From a checkpoint of a small mixture-of-experts model trained on Wikipedia.
Experts: 12 experts in each of 12 layers, 80 bilinear neurons an expert, 3 picks a token.
Training: a variant of Adam for the experts, 4070 steps.
Below are experts of layer 11 (counted from 0) of a mixture-of-experts language model. Rows are named gate (a neuron's input weights, with its number), up (a neuron's input weights, with its number) and show model dimensions 128-191. Each number is 128 + 32 x the weight over its row's rms, rounded and kept within 0 to 255. Numbers have three digits each.
Before each expert's rows: "mostly gets" lists some tokens that are sent to it at least half of the time; "gets" lists some tokens that make up at least twice as much of what it gets as of all text. This comes from a sample of Wikipedia text that the model never trained on. Tokens count by the router's weight.

# expert 5
mostly gets: " they", " it", " been", " there", " million", " will"
gets: ",", "5", " was", "3", "4", "s"
gate0:141106176183123131160111142157143161135148118078190089150118147133191123148150133130107104122114118149197113067158129148151148151189177151133130186153110071153115140154130142180121157107087152
up0:103126099104130143167109149120095160122112114096064130094167110141088182083124130152202111141145122153159109142142110140145093081125111175143114178112158141157162130127088153148109189166109090
gate1:112128173122163191117190119158132118111137163124059147143137116155075120130167121082141089112119063169123145127116156121122080187151192130089099072113174087164137153133155130100117126106142154
up1:147121151139137107167106127165112152179141113105204114128190136102126179117081147204150181084115152065123121114177122104104155162153118127100140112115111098088166132118133145042123163176117139
gate2:115148154144194084174162222180131167149099093112123116117195112154109129179108078135143082106125138109165122147170181110158142176135152100130165113130108089110093114111129174185088134121079106
up2:077131134079132104126210129135115137135103143078166133134144076126119099122111107161180114099120148071144180129106092118097150124116096146111133113155134091149073113057151112169119096155098121
gate3:100089127129101121195163109123123171125095170153047128122088128143088130138132143124102114074109134158119153120075124129178152188163135123086157104103106112120066085073172120078073146070173104
up3:131150120153133122124137143103065137101115121142097078127172128134133133127074151100203176066114067140145035094140104135118145098177106135165146183118124119144144098108105131072133135156105108
gate4:120109103106111132137112153137116141140109075143156118117122174136111065145077132100198141077110185139175166100129069102101136075130138170128103133111178163102124150075109239175100184111153171
up4:141130169125130096119082087106093161132120170104124083129159159142159185110168127113126161080128117189126132160147111102126122158088147156089136174106113117075081131152092128084150098168171133
gate5:118094123102120066135134076154119189151184147090134091103125163153203146108117082139162166150128123133132108138121128130132170096214133074153164147123112122140164113132102182121146138184140129
up5:118138161099124085168120083082157145135161152116172099159177132190156167088144122151124109139116109124085069081127116134102158147069130120080130139101173176113131208140127122151126098095038111
gate6:173136135084105091101114069096142131206112147168117117180172134161106107174168148100129140122144141115132138103080184111117114157149179135119127136138095148086141138122079078134141111114148152
up6:092134177150180101107126163166081184074101074120192156123151118102115090125047112151173135111135048149123115101172116131131131176141081121129109136113166127129143075105103098172103160179131126
gate7:145134099133135110174126100103130133194175146107178085106131158171111179136177157146172121187127162146136150147163131122159148163130127139069156175098108120094161130148151126168155169119169146
up7:162131132154096106093149072153076130049098155133103123144153105112170126130089136164121134092110175155081181140153103137110110149140085106103121108132123104143110193122153093085112102073119150
gate8:068185171110115089173144138146134118094096125138153098176108150098110203102165162106125194121120124131127093203053155104135140092130102087125081126100127130182135159108108112178155217116148147
up8:105135130189113145139103141072112101142092129160168166128118170129169156197174053118110087096139090111130084128089156080106138128153130127159151069081147126085134169148114055128138111148140166
gate9:144153140100157156086080061120148093129134133195144067156107119120133182137159123151121111123117098121128142140146132121177142094122141089165139151137151129123135165144156093038116121183083142
up9:153153072122117138181089123106168119120142141152122147146137163132109132123113111080107148121144159140115115072144103130164107138156097197126137113106070164105095178185110118142151150086052124

# expert 11
mostly gets: " January", " February", " September", " October", " November", " July"
gets: " |", ",", "0", "9", ";", "|"
gate0:103098134104123112090119086085127135157053115138096134119117104152139140121142109128097180120178117111066111199136139171166170056146145081176101113156157141126100188117213218148176096108106092
up0:166087087098096173066087089206114129081146131102143124138136112177152178155121153137157152172133116095171087140121152135141187101090136157163114098066074100142145103098102069127167144142145156
gate1:145168155086109181148168111093181127110154114121173148155152089113160178121106136123086146151139168174124144097080095142122115174200110081153086137147146088133154142127168154173141146107187063
up1:199081108108119152107120091098128173173218154107072111161067113142153126086186069175138160134124154155130134098123142138090122167088099181132146049155120111137165120095090174116092115140129113
gate2:107169095148104199094175109161144103089073198104127130171083100142116143118108125150166134131113151081090168178155123144139132133146171160145152130141185165069114129135139109106153131164149109
up2:110108066135138190160147137129096145068125111109189117119117150119085127128164138160154102163159102113139108060138166126156080132118170113119098158120118134126143137122110155104108113116175189
gate3:138148078137114113104142100131160161157145107076117183162121195120111163111157116169117110172169105126114099132153183114156091112142206079141137107154145074114128077107097110090076105159114109
up3:135109129166142172129120137090182120137146101096162112099129144143117171078134162116097135196174171202103159118160159149139110187144156150113174132149142136121158185206143146060123111056102067
gate4:160164138099134123160133138229088126120170159135106132142161089090112171139081114121123090117117167045136155104165188111098162092147114110133144118141092089161139147131162181113192083153164130
up4:156075122114112145242185144181135126114125122189082130124115076079183127064143084091076113143133107116101086114116150120116143085138097134112138095175077155125134161108163081128134128138192187
gate5:122105072144099113127161187083183161127080057160064161166080136118131194051179172129132076149112130156142121088138128113090060096100171150149124091110129097095114086112154114076149152096174115
up5:141112136134209077081165175128185148154118149148103067048109096131109149094089202124102097117164154161140172104171067109153158145058162082153079160131110158101137114084160111128098169036156113
gate6:138103122093125112107081103129089196166152144171080145146103060182126154098081153123109121101172063169151145140139093168129131141085107078141147138116111162131173101142104173174145141101053082
up6:130177122123095169105078141101169136129116136129128185144114123138086143140140161099112138165165119159118165139128185116153103095058163185105143134031098135093135111132114073118149113099146154
gate7:217188127128186077091180146070162116124135141110117134132083119164134125082107174162183159191176119196110098095126104124128140109158100091188141200117092152127139178118118139159112099064162129
up7:113149181122161135150126087130139054166120092141088071125137172163169113123157189159104140116136128123117078079165080134095128150076128096170109113106158075109156147254200105120119104086121110
gate8:162086121122196137067109131146103102059154107103148107095129129111163134089141136102134161138175127159107104129142077103175087137138129062157141146133149125132076143071114111122085193086151121
up8:128111108141140208069114094104114158127135138145115100084138095133131126155112146101158094162120093074157111138179135087123126140118128169098082206136102116067136154188031120136146127137112094
gate9:165098147116177089126143190088097131125200128132072112110174154119085121089103170153143099069202139083131126106171144131143165142184158163122079117138104122221096118053072115030151131048144102
up9:127151087159140164073069084146113123127176136130186096026121171121139102107097130077110080062153086134074119105128176111170134142139118118143115153109136116126152157075147104128109133074103135

# expert 3
mostly gets: " his", " their", " her", " its", " new", " this"
gets: " the", " a", "'s", " his", " and", " f"
gate16:104160098144066143097122151171115146084161172126081140137144149082141102145093192157132174119084137127104143172176150095097129089137160111207101187127127121135152205113121183119134106093115110
up16:103114182055142154106113162078141148138142130103095103098118143122163154122079125131080118196086135133198170136163105133126065141116113068106154208157088152164104149100117173084124108145118158
gate17:127099125126131129174108136117176154074185173164136117098188076134120141076183174094129177106131089134101143131136163106077092155206165077170154171118132142171121131096111139106171165128156113
up17:138093176170182150078085150122098116151093175105163173161166131114160065129128136125197188105132128120183137136143087149100098111119105071108130103136129150111129129130095171138184146116127058
gate18:132143133079115155135087119121083086103125181096116104077054096138133107154173156118125142105115138066138145089097167129085126136182126155127149174121136136119194112132117125131151138155138098
up18:153108063179070101098133167090134116086080062134078090148132114173169140139080122122090093139114086152064118156104116167076070095105155179112112117138137165136081171143192164116141109070171095
gate19:091126123155095147140125123143173121159089151069181113128140165098149187094132118140138131131056152114119136097168093118131112097099116100144150076196130129115123131151116132115178090219128113
up19:140109108068085074178177075189136143142165137133137174157150113076164179153117125114143155075163135178160160106154147134079114079134188150174123105182102101127169087139107116129086123119137125
gate20:126130111173118089134159093103136101119078165106155072153179136153147166096086148084114099141163140085133134153161178122135111160130215090103142148098118178206133150171108107135177168117199139
up20:073145114099069142082155174127159158155081135151142129199163128068134109156061134124164089072124052113174040124109136107147111143083068191091138037103114140134126136138120173161152114122079094
gate21:114113116072165144135179157137121144102177125107115142089162133086122150090167123152151135102121129126103047130144196123086166089159143148150139183063126111126153175098162177140137161136104091
up21:119168086131185125138123111102150122125087112111056118190189124129136109122100091122102173093108160139058112129199133114142180108153139169179152100172111142113124104128150173090139139148178086
gate22:120084087136116143138083119157123112159168147137076144148167121159107155174165098135146144126063184129172184081105170104158124121084156152161028128065163148097118141087177169122121103165127122
up22:118150176117122128110185189097186168127134097115115102113108150127085125146150081135119096182133087158141111162090154120188160130111092094154147203146111102153138129112077098041142132088092145
gate23:164115124120064116136125084144137122067105118151103202147150156096112082145067170129110176175153141122107147172131134160179175093148137144098141148181138095128085163164078130075124131141192142
up23:126102076180152110176153052127138117084044156140153081179100204146125131132137145182101111122093123183079141187155186116103126089129175082144105094148119135083126126146092109119177141147077159
gate24:127142112149079135189152065090173062131116157126125111053133147112137106093132159117170121132129116086097090086132127125141075161166167058111106054125086077149094089117133155167108064151147154
up24:139186129138099093054135115148091163133140086116092136074109129120117140140167135150089131143091127191135132107184117112114126210148142186090141029153117163092154110097213104157152165130131073
gate25:148104080103095129164088104141141080156093120112108122118170104136117174103168163086108137167135149114148109114127217150130099118169121109094128149113160157147151164138166174173109123125121103
up25:126139116148148179149090144175062153118138166142181118192117152104148128115071153143154121128137131158101070147099168114142114150128137116131140159192126157107117132115162126076176130098102136

# expert 6
mostly gets: ".\n\n", ").", "\".", "===", "=", ".\n"
gets: ".", " |", "-", ":", "|", ".\n\n"
gate0:093128081151102129129094104057096109134119139148144062224138115129142143167118137150067197101122188113130167099151134114157148149071125179131090144087078133068133104133131158057126114123156160
up0:113179175137142132136154088076130151156071131135129152170106100121158169129139110220109099096149125099142159074108157147145203149197114150173071112147092167142143161133149102079191169116147131
gate1:148112065146107094110077097146166090119096116221148174154082134132139157127165073118064134146125141172177112118151139131146096147121144083132145115109113105129139117124143064122046078142127134
up1:149112176177093136089166124115146162202095124146107160151118216189100139146170067197090152143132181112232159099110200154142118085202140169110120073182093118099151147117141140137125071117090191
gate2:107050105102088104148109106141155110174135184166129118169129155117098130149145111150144154132129053121120154103130186111169149083096128108169117130115134112119111136113102096123102186192105120
up2:131132108138073101090123118116119074149132141195116125157150132104112149105151124124128082150104160139109120169088091096150134195100118075120143166079193181138123085128171138106129106108130121
gate3:085098111167101088128115157173163136086173122140169111131122129179121077174091131153073088107133158083046171100184152087175077108086085123100121119106105114151099156183089131122136142088141087
up3:107137100139075179092111189163098118061137100185088149106132148106109086160078154143186079106128109138107138074162091140166155089101135098151093138202086120095139162106109131118124177103110182
gate4:143126138150095190152128132150062126142100117112103128088112133077104152132146134126128110148142118126069084066085120138108076126105126136104089095097125124173130110131126069102090091111163108
up4:135150117135101107138191112173090071091177102146115107176135086112065096166167119114085117113102169137146125156120163105131170164111151105155136150129136168111149139112124132112105134140121145
gate5:114152127157101088128093169177175136120098099162124126152114128097123143179117134117152162142042133160063117114107131124192145099160161122172178097117107157111154112142163124095119137076132211
up5:099130147171153072123150141136103101112147064080126109115159158138140112131130103148137128086170079190151133103134089118103169114158155123094129100129103153060151108119154121180165148183108120
gate6:105145132110128086060101092152158193148134118127090071132118120111131187116129117133124164097114104148128111134130057145111147117145117144087125115079102065099083053133152116104098126140127150
up6:084173165106135083134134131112221166095137112080182047141118090150132174128103143168144146147113118180152159081115107174183180170154128097137145188153166161124091102107196169110128134108175182
gate7:074140061119120077136144086168175122142135053116148153182051173129045172171136180184171159146077158151143156120090182144177203122160135142171147106131124106101109100147111113126153128079118155
up7:104068172093136103106106156072113102125149141141120134112136149135201126155127086111118184116128171143162128094165136157116121048120020113150104147109115172081100138130125138109171139138196139
gate8:125098108171142118147120148115130152119105110119126152093153172120156199125140121096147132175150111179104099130136092127127106153140139083148154144144114141061124138139135184096161163161113168
up8:181121116114156115108091115138147136117101139116136099111112091110177117103105168157172119066095137125103067144138099136105125114162103160146072171140140121157166138076059139069105115080094069
gate9:108095117113125129134116142159159103132145134085130057167111134170169111176169153090147170039076146141145176138097067175095137113074058158111134138160177126111086136191141160087174116106123097
up9:060065104195093106131117152163107077066110137088092064142167123123131146186141139137148081150174149146079141154146101167070120121143106139072102123079136139124194100194093157159118207163133129

# expert 9
mostly gets: " re", "^{", " (", "/", " pre", "-s"
gets: " ", " (", "2", "–", " S", "/"
gate0:097153087110046114139147165115154134079082145143137128147098162104147170083185137116085107165157141139145131102154074101150094115124124165154163159128075118122187125139137113172098113138127082
up0:134127157119184088142154201111141115129115128157147123143106085147127072139126114132129149166157111117076178105118070154093111125171129164147111093093111161080133108117171191100165130180122089
gate1:135128150097109123099118158215109132186152151130126130133086136156104124162090107126130118150139175062128201090096142108155194132152107107114091106133118200090160125131203134135177173144159198
up1:148176163076111110122115140122152110132148150096111098134132111152117160138147062174154142165166104207130123181119056154148131098128127158155109172142170154176077113135080126130133096121073117
gate2:096177107090114154057177154090104087087168124093112094135136124108106118106139137128117110149129109182104111131107135165109108174172120130146103160094155156125078199129081118125151168173129103
up2:102162146118171111119129138137171097068128131162120168103153090106080207082179121117135104148160114159145130141110161128110086163157132122138156055143040122120124118174152078140123127123124059
gate3:095063140092057137135133104214144098121148137082140156149129131168171126091116157185084163132098173097143111149134174134129087098141134110108216136150108138103136142129171096098122091118051129
up3:088109105147155116159178129077173153195150155160155156116172096110123176102111173142128120157103091145115083116143122111163129131204136117118095109166146093203099121151135135116158093130063181
gate4:142130120107184111166096105175139115121141170163126166067075137149107139110139134156186115157182155125125138082106206094157115104095189081109108160155214098144166165056098138096071150108142080
up4:154198128198145175132162080134101093162088115136123108142105125131171159103159084131063141092152173181102127148072166140150126105129117107110181162133140129144102129131115102130165118145094087
gate5:115168112141109129045100150157105191146114095064119127158097150158180133084134111111124142103162126031133125126109113158104137141126131133164154140040086124148079120093098141162138125140095104
up5:121120128200170152097083114163120132108121141142154132160174116154141155129181123098119178110163101117082128083132172121089201080154140078142120092127103101151140215110060111144119100077119120
gate6:058115112155148089173100131129135106199104140182148105123112126144159197147120151133150134087178173129089118147123126173103145147171122081174103120212112176084141192129134162149122133118113130
up6:101075126156090178093129206126158119114149152159106134138084194129152051109118147152179123151097162191130169099149100091132132164156086137107115180117118120085057149096168177111146103138133106
gate7:063116149112125123119115186116112086091101098107152102077092141141119144159109160138160152166062149164145160074096122144152125101090170162166169132138119139088119173153151166077158162198086122
up7:141164088150116164147132136140117128181144165145107169147117144118110120133108099129145106143101094107105124147112143146117105125192101113156162077069131127131178093103132072118156112088185093
gate8:087137197106163090140107089148152161152120096155104095159136214097131119102114115131078112153155135162125139126140155117071134147128105106091146112174141158158092162176143162159092169160163115
up8:133103164108118135109087094112139118121131171166115201123207162151099097140092151142140106172141108125155091063117162168128088060119145122114095132065151080112160096133078072057134094097102155
gate9:150116112111153097112149124117187139158119106153141163072126099142145061077115149078129118136111137096077145141115095157178168172136176127085152135131074148177071189159134147190167154113096159
up9:188155230095097098140074157095059178166105090117118093203175107163127154129100150193172091124183125067108118109152194156158149136127184181120143104116097177118156197157089132155139124153127174

# expert 8
mostly gets: " |\n", ")\n", " |\n\n", ")\n\n", "\n", "==\n\n"
gets: " |\n", "\n", ")", ")\n", "\n\n", "3"
gate0:153159159184129180163094140185111175105101109105143122079141138200149107165108129125127133154135143113175069163145144163109097063121090139090153155128109157102155152139157177151137061066089117
up0:124131174068074073131141112133090149141108162083100148174118119140122147082076156138105109100215151086132123128172098127127110100190148109125122170098130126114179132056115161131127085138119130
gate1:111128161184118122105090166168127117089042096141146130149150208171119141129085164114126098117087172080140090124174132123143134165164155058061176125126185117110109170162157167099056101123169131
up1:157131171164159131144153107100086136097130063213115096115139080144077142135147135137106080144107126090120189152162062104116109134195092106125112116092120169123139066083087084114075179098117136
gate2:170136172137132089117186091175139091114133124171085152131185157091128076135098107100115113136100106155104082149142104138142173157165145053116136167121101153095173123119154107119137158146122090
up2:143133092080140125141131106102124093128121168092121090191152146166128112160118142165124100124081096119157165178114123143075156133119078136112099132074131141160137147070111076140132080121137150
gate3:133185153136074114163147102138162110127092092170169141095174151138092094168097125106125090140114053161143068121161125127120128130163155083074093100139176148163167146112132190121119067140071118
up3:169075127134132162087113168112111173148188091078089168117057152151129164113207104112110151153159144145148156071176064096172134133125128174212142108156098153108110154083104167149085129093143141
gate4:082187123092115158079114157189124151033176085099147124071110029117099143131147158186156121137140154178113104122153113136147152120094111094057123120145123162125141094120112132095120225087165126
up4:142059201128127120175105141176126159110114162145146175145131122174136099125122150120111113133135096164086128097141204137158136195134151210160066128124188068123150090144170161166141099095111124
gate5:066172144090155167100140152134089174087125222129098135139094169099110178186122131145137084140129158110121199166092163139130091114135105097180176116109166149109175119077104102169107110097216144
up5:146108162126124120136115130161072121128105095189093106161125095128097115095120126149176141134164090109095134134152151091185181126174116125129101181142158114088097040153141130111109111165178124
gate6:197136119151143135132172133139089147152148130181124186125120183143136091083127140165089111076147133081081129116097171147161141128147178227108153144090155108084136139137099121117139153159147135
up6:132124177164114146201176135151154130127200174150046153116152136172082133139107160125163149158103095186128076109180100106148097115115122160121127127120126125081166126072176161136094131139115161
gate7:070098112221082136126118083131152109081166160157158167111128174073176122216137068106174103173139124134142127159087105157139124194116087109139133105134100137086137190174142075106146089135117117
up7:154087169109169152123135120145167125137164104180139134104097193116105106142114118020117130153134142111148079099088072127160120157088144174169156123150071170105160129120114132096176100136149114
gate8:111120150150162161125131172123114105097144172121095140188112160094124109128082177145103158065133153092133163151139125142147149127131162114128157091085157107158162107144133152131171131065152182
up8:099146145092165082102119104154095113188143153110110127080159065142175147120120162129093116102142087108155127136164136102135135144129132082135189101111153149176102107151131111117095080116150108
gate9:142109155162148078116116099128121136100097127153108107084115182082133130167129110120156141058132173177161105133180137127095091166169097142154142082064124039117121112108143098145188147090103069
up9:156122052140118107084113097112149154116097085147115155151134104159078108086083098103143103112137119154124136142099117131163153117120143114111135083141067127145113089191117076090183163169089125

# expert 2
mostly gets: " University", " School", " National", " Party", " President", " State"
gets: " |", "-", "\n", " the", "|", " University"
gate16:144133112123142152131118084115162174111102167069079083089155125095082092090154110151132148077149153142073105097126068143137117171094152119138152133100123067168132083076100122109142147192077122
up16:108168129132140168131172073118115173127054124154171103084095103147105156155134142147162132148150091183150141149133152157157140079128149140107173121091138099188111105203146138130126112167110122
gate17:092129131143147134173126130081129106106104130092165129190125178084135169152116099081065139093194068152104158149126201125103111118153128141164117099094192119127125157086108162083156114122113167
up17:119142127090143122165188139135169183103131119103119146127147145104095142129096145120133166169114109242148186132137126115133000109207165135088100160105152069193141120120117160131139154123165092
gate18:061113144121123088133109146063090200098110130123188139164092128114130137114129139118112190150093121162135165134108132111121108104100124146127124118153119127112125112120112068138137173143103130
up18:170172097142196086110128204099123149123131148124116148119139093098137156106136077118120098136131136137094102082149150154142163144145083154133119103130068104155097147143083113179135110102106145
gate19:137135092132157154153137089134153124172103131076095241056121166157157120079142124143098134093093105085115082121071132158131117154101107076141112089127155102156151125124161109151112129053153095
up19:150154122184080125081051111098120151139132119153184149050139163084091118200109091117155102116145117096186060160128129090110103141112125090168076054143157118159118090169114104113122112149044061
gate20:150151139121158118103133137109189198129171127090126113126090083121124083127115093098132156102133113155155175145163140155084159166123146146047118184166125119091143123127038131125106188133141157
up20:115089096102167174206062119164124127088169155161098160153094128136088201107112111141102113150114153104094141147123112155109094150128110137133114125081105123096187121107168136071161146151171178
gate21:128156083118139109136168183114105141174131166146158113172071122079123179132121124127118122084115165149104084116169137126190158166124132132145165060122135115139201109149132145137127100150120170
up21:209211138102105204126130098099073159099096184164125150058075156150177083093159159060095115162146141107094187119207082156123062183127172174136147126135103127073123154127168134146131123097141156
gate22:079120143155140108121168127108155172148133156118168171087146163102110096130152130133162150156123098097197178138139105144152155165159128113137174069126113075121089109091143128137106143134094190
up22:073148134094123159194159144136159065103198113138111106111120049093071144103161185145165142143122099161047116201129119131091120042082085180152138179120123117145175130149139103108125084129098112
gate23:157109113073111148131088103124152160107082146144105151099134144174145154146105142161101110176105190108178098124129152113094104109115118152122068151213112130095131114068133177163136123114136153
up23:158139180147153131109116182112120099134164154137126092137134104137140160131117114131077199059150146087165053105121115133129155142100131110171168134102167181160129141182186099129120183154099123
gate24:151138103109077139147164132161138151147111081148147125137112077165133131126138131127144087183192137122078072177125099119106135180085157153111165168086133158136118092152145116090151136143087143
up24:100145092148169127144162160137112129158134137106101155118039154124168083130094121107116151113140057115119137135137180100187144160091155125186075100145085169117179144110140184152090160105128101
gate25:125119178060078116104147143121108107072155173145183103118170132125171128099108142111139144147095151166130128080104111192108087139122118120102117086132167170111128158135122125116096136089099141
up25:184138137070111181125119136084107126104149156108170165125090145087151111132141209081117123144082192102149111123155141106171137181108135108150143188129099130112108134075062114102111135170240141

# expert 7
mostly gets: " \"", " in", " into", "The", " at", " after"
gets: " in", " of", " the", " to", " \"", " at"
gate16:124131184142178120142106104115153202135120097154095104113135079100143112136141079140075135098132110144077124078147140159148124145191140133125141163122129119149136134132159164146116158180111099
up16:103121111158178098171169176165103113186175144105136116156131216120087142160174121153121126097151198076113165096151184108116094129162110102148135153152132072102145051108116116114120141113143105
gate17:148129125180156164126091135159159084133163121177154101138161182100168079095075130135210137152104176158133098107095130141155136147089107146104155141095124146124162126127117137131148124122085111
up17:120081119118175127098182127170163134141170072117111093128182144175175129128130109143129153121131178162136104066117185126085179118154120173098084152142109123128138158123141139093110153128126087
gate18:130113112121120086074101135140061086131149155108130135141100176096123129082103116144128134085126151070123132110123136147101180098144144153118159139117110132057122147074145101130098128144101098
up18:173148109118116090124105119109111174115076121132126081156154109138136100139090127184146069175175111168129147142160066140056133098100103137109117165131133114159107164145119089117136099120105062
gate19:128208122165164110179139188176047126147077119167182160077153077099084073155069109094160152136109137104125086155162120117144140183097141101103079149132170127153110127155144152148099162134135088
up19:111104121140133183124147160140129146119105112168137167135116150185143141111140147130147131147140124138095145197147106192134158080124145125123116183118183122151126173137051202118183065119105126
gate20:098113142134114113155106115091144135069147133075082114131141120115150175140149136120116137097164099155108170132137162110215159117152141104135113124144110133119092069168138130114103112074146138
up20:150180106140131112142127137090084154089066103126143142105170124120133163100086075106120161193134137164115135141121141114142069180154123105118087150123121135130121155172142152100155151140173067
gate21:168100135112113206158144138131117130142113142112102116123201144110111155115119105183180166097077145131092174115141080112105110107103105107087100144149124133181152157179125181133067140124061077
up21:137117123158158126151088145107111162176071152145114164178108046112147075133170135139113118124122107166093132188154145129182152103135127129177147161131141172115146104186111111163148129127109137
gate22:116132124100106247072117105127161122085143136129163101134049162108133131165148113104166172086106155150110192162186141110100195159094133150125147107154170119120164128135133121115151167056095127
up22:063111146143115083167127196124122134131102151114157112054179117156079144132080127139112095132128162086086098137104105121127106119163107141116104159161108069136153076223093090122109124058123129
gate23:147143097090090119084128092118132100120171114163139180138121130123154124091134115116184133108172186169141036142128156132142132132123107122103139112086137081135034118126123122124121109133099127
up23:124170068154194156104131135102106140149149135095133141131127108083092089084083140165128175092137122145142126091120078112079180164149133153142119091134134123109191095078094157142098119176074108
gate24:109080118110178131147109098089118164133138176093125106118163154165151143154113190162136135131164118101100125099190149141154113149138151143130095055140116146144106129120095147178202138185121051
up24:129150111134123151108180123105085097109128146104138091117123064133125153106093157069104176119151155200105065096110082120119115094110093123143070111118160130195130158152071118173145137133136067
gate25:080142192144093134102181135124169148190129119149081085139106126172084155139114125184100133133112159135139129131142126177150158145081115078077145143161171165074134087085081109059136078083168130
up25:110088108132202125126137124083119142151141173148133120093082155085156189098151143138155150127088146183129130117161090118121168125120118170102110090117111152102159162084062148120123076106105138

# expert 1
mostly gets: " he", " they", " who", " about", " −", " while"
gets: " ", "1", "2", "–", "3", "4"
gate0:148126095201142136151145113135122143000152080129116145060138100112057129153084165100107085160165131160175134086147144150210143064136145087136065106158127121155156162065101109094155078139119115
up0:138108154087117099098139150140146070164109133139183096158097156132110116133157100163137113132201116045131108191078129166158113111135102155100130112090168153140072129134123140149139184135127103
gate1:134076097106112101193138117110140103151134029142148095082151142129112203113122107130086165097143109170141167133117121126155129162144154085090074119119143161143156152130104121153168177128147138
up1:134141110092112113167081203125173083164071122126139167153116116157157173085173103085090195140136127110075104145154144127143062157069127146135101123169096114150112132128123115095091110168155116
gate2:106136180128140167035150128149101202125115175109134119175132144099129093096110140130075116106156134175138214110124167130142084205099150181176112092155112147059116133097126056082103140138180146
up2:118131154144119124119151153130159153138125081082134143108151154114081154164148091151158087107080155175130167141116163139077161092151142107130158160182113127121089143107139121142125143124180104
gate3:178150154170169119093056134169113125177173097122154144128191146133092093146149139099177074129156122105235119111101149098131118116142137088126089147138164092189096141151141159136154170216121170
up3:130104074130126132136145163130084098122168168093171119107182090180133068126132173113127130144204102151093149028154130152094177119140105119155075135108114129111155136155196124132126129146129165
gate4:112126185074162141138128177099101149155146127159079107025117163149174169137139142158219100119136103128209159068122162125137116089104114027176111135130128161122128167190138136129131151146133147
up4:154156117126110103125111103144129091118123106147159163115122125119180158126156108171133139120105131062163143149093115064107115131136185075118102126075093128121059116092123086148129168039141072
gate5:190130125104139108156096075122100051101133150102084133161117114109190118104191127129185139093160150094162096097127149080141146155156117127113107176133144092074140158124162118079107089208130088
up5:140167124193097149104096137131178123127118105150105126141088154133128155155107055182179137134123117134103112098139127114125117150086091079072120103160092087154107151142097110139101130094046152
gate6:093181140121165161127154114126100158106111151080103095118146097092107119099109091114110127166140195131058116055102082154157159112135092126108102175162158111129153101171108140107166108081147153
up6:113071161091116120120105073103122101077105126106140143105145141141128149120178076163118109133195130181037100095077111120101147178112138183118179160171197124163179143153197136147123156105068122
gate7:123133072144124192164089178129099179081151127149151159165069107136086152152087130128118116114145190156129075150113180133136127104119145098111154183075114124146143099099078130130163123119119168
up7:136126130156169099085107163158067089085078107135158144162125099136125157108153139159157086119156161117074079103134091133135182187097118099149135110109138144124138087124126145178126135127171109
gate8:126167148097142090108124116124135133132106137211128119155066146164131070116130151141159100130160140151129111124114086138182107148160099126111089116095120177123152118104145106097093159150149136
up8:130091120105113116128129191128168138105138230108136126064195139152136126167163081129120080167157103131189134168121186119114081112151113151119111136154166119148103133078201104152156095130079152
gate9:093091179150117179133109133137114113111128149024157097118166098116090119106111090111122143135090219184130130123148192089120114125093126163088174099170102167193164085124146152142126056084140155
up9:229089130141123189131137127102107128174140124178126163168144115185143094116155148129061137171034167116153184151133139123119138129131236115157105136096099134110111100191080222112143133108111150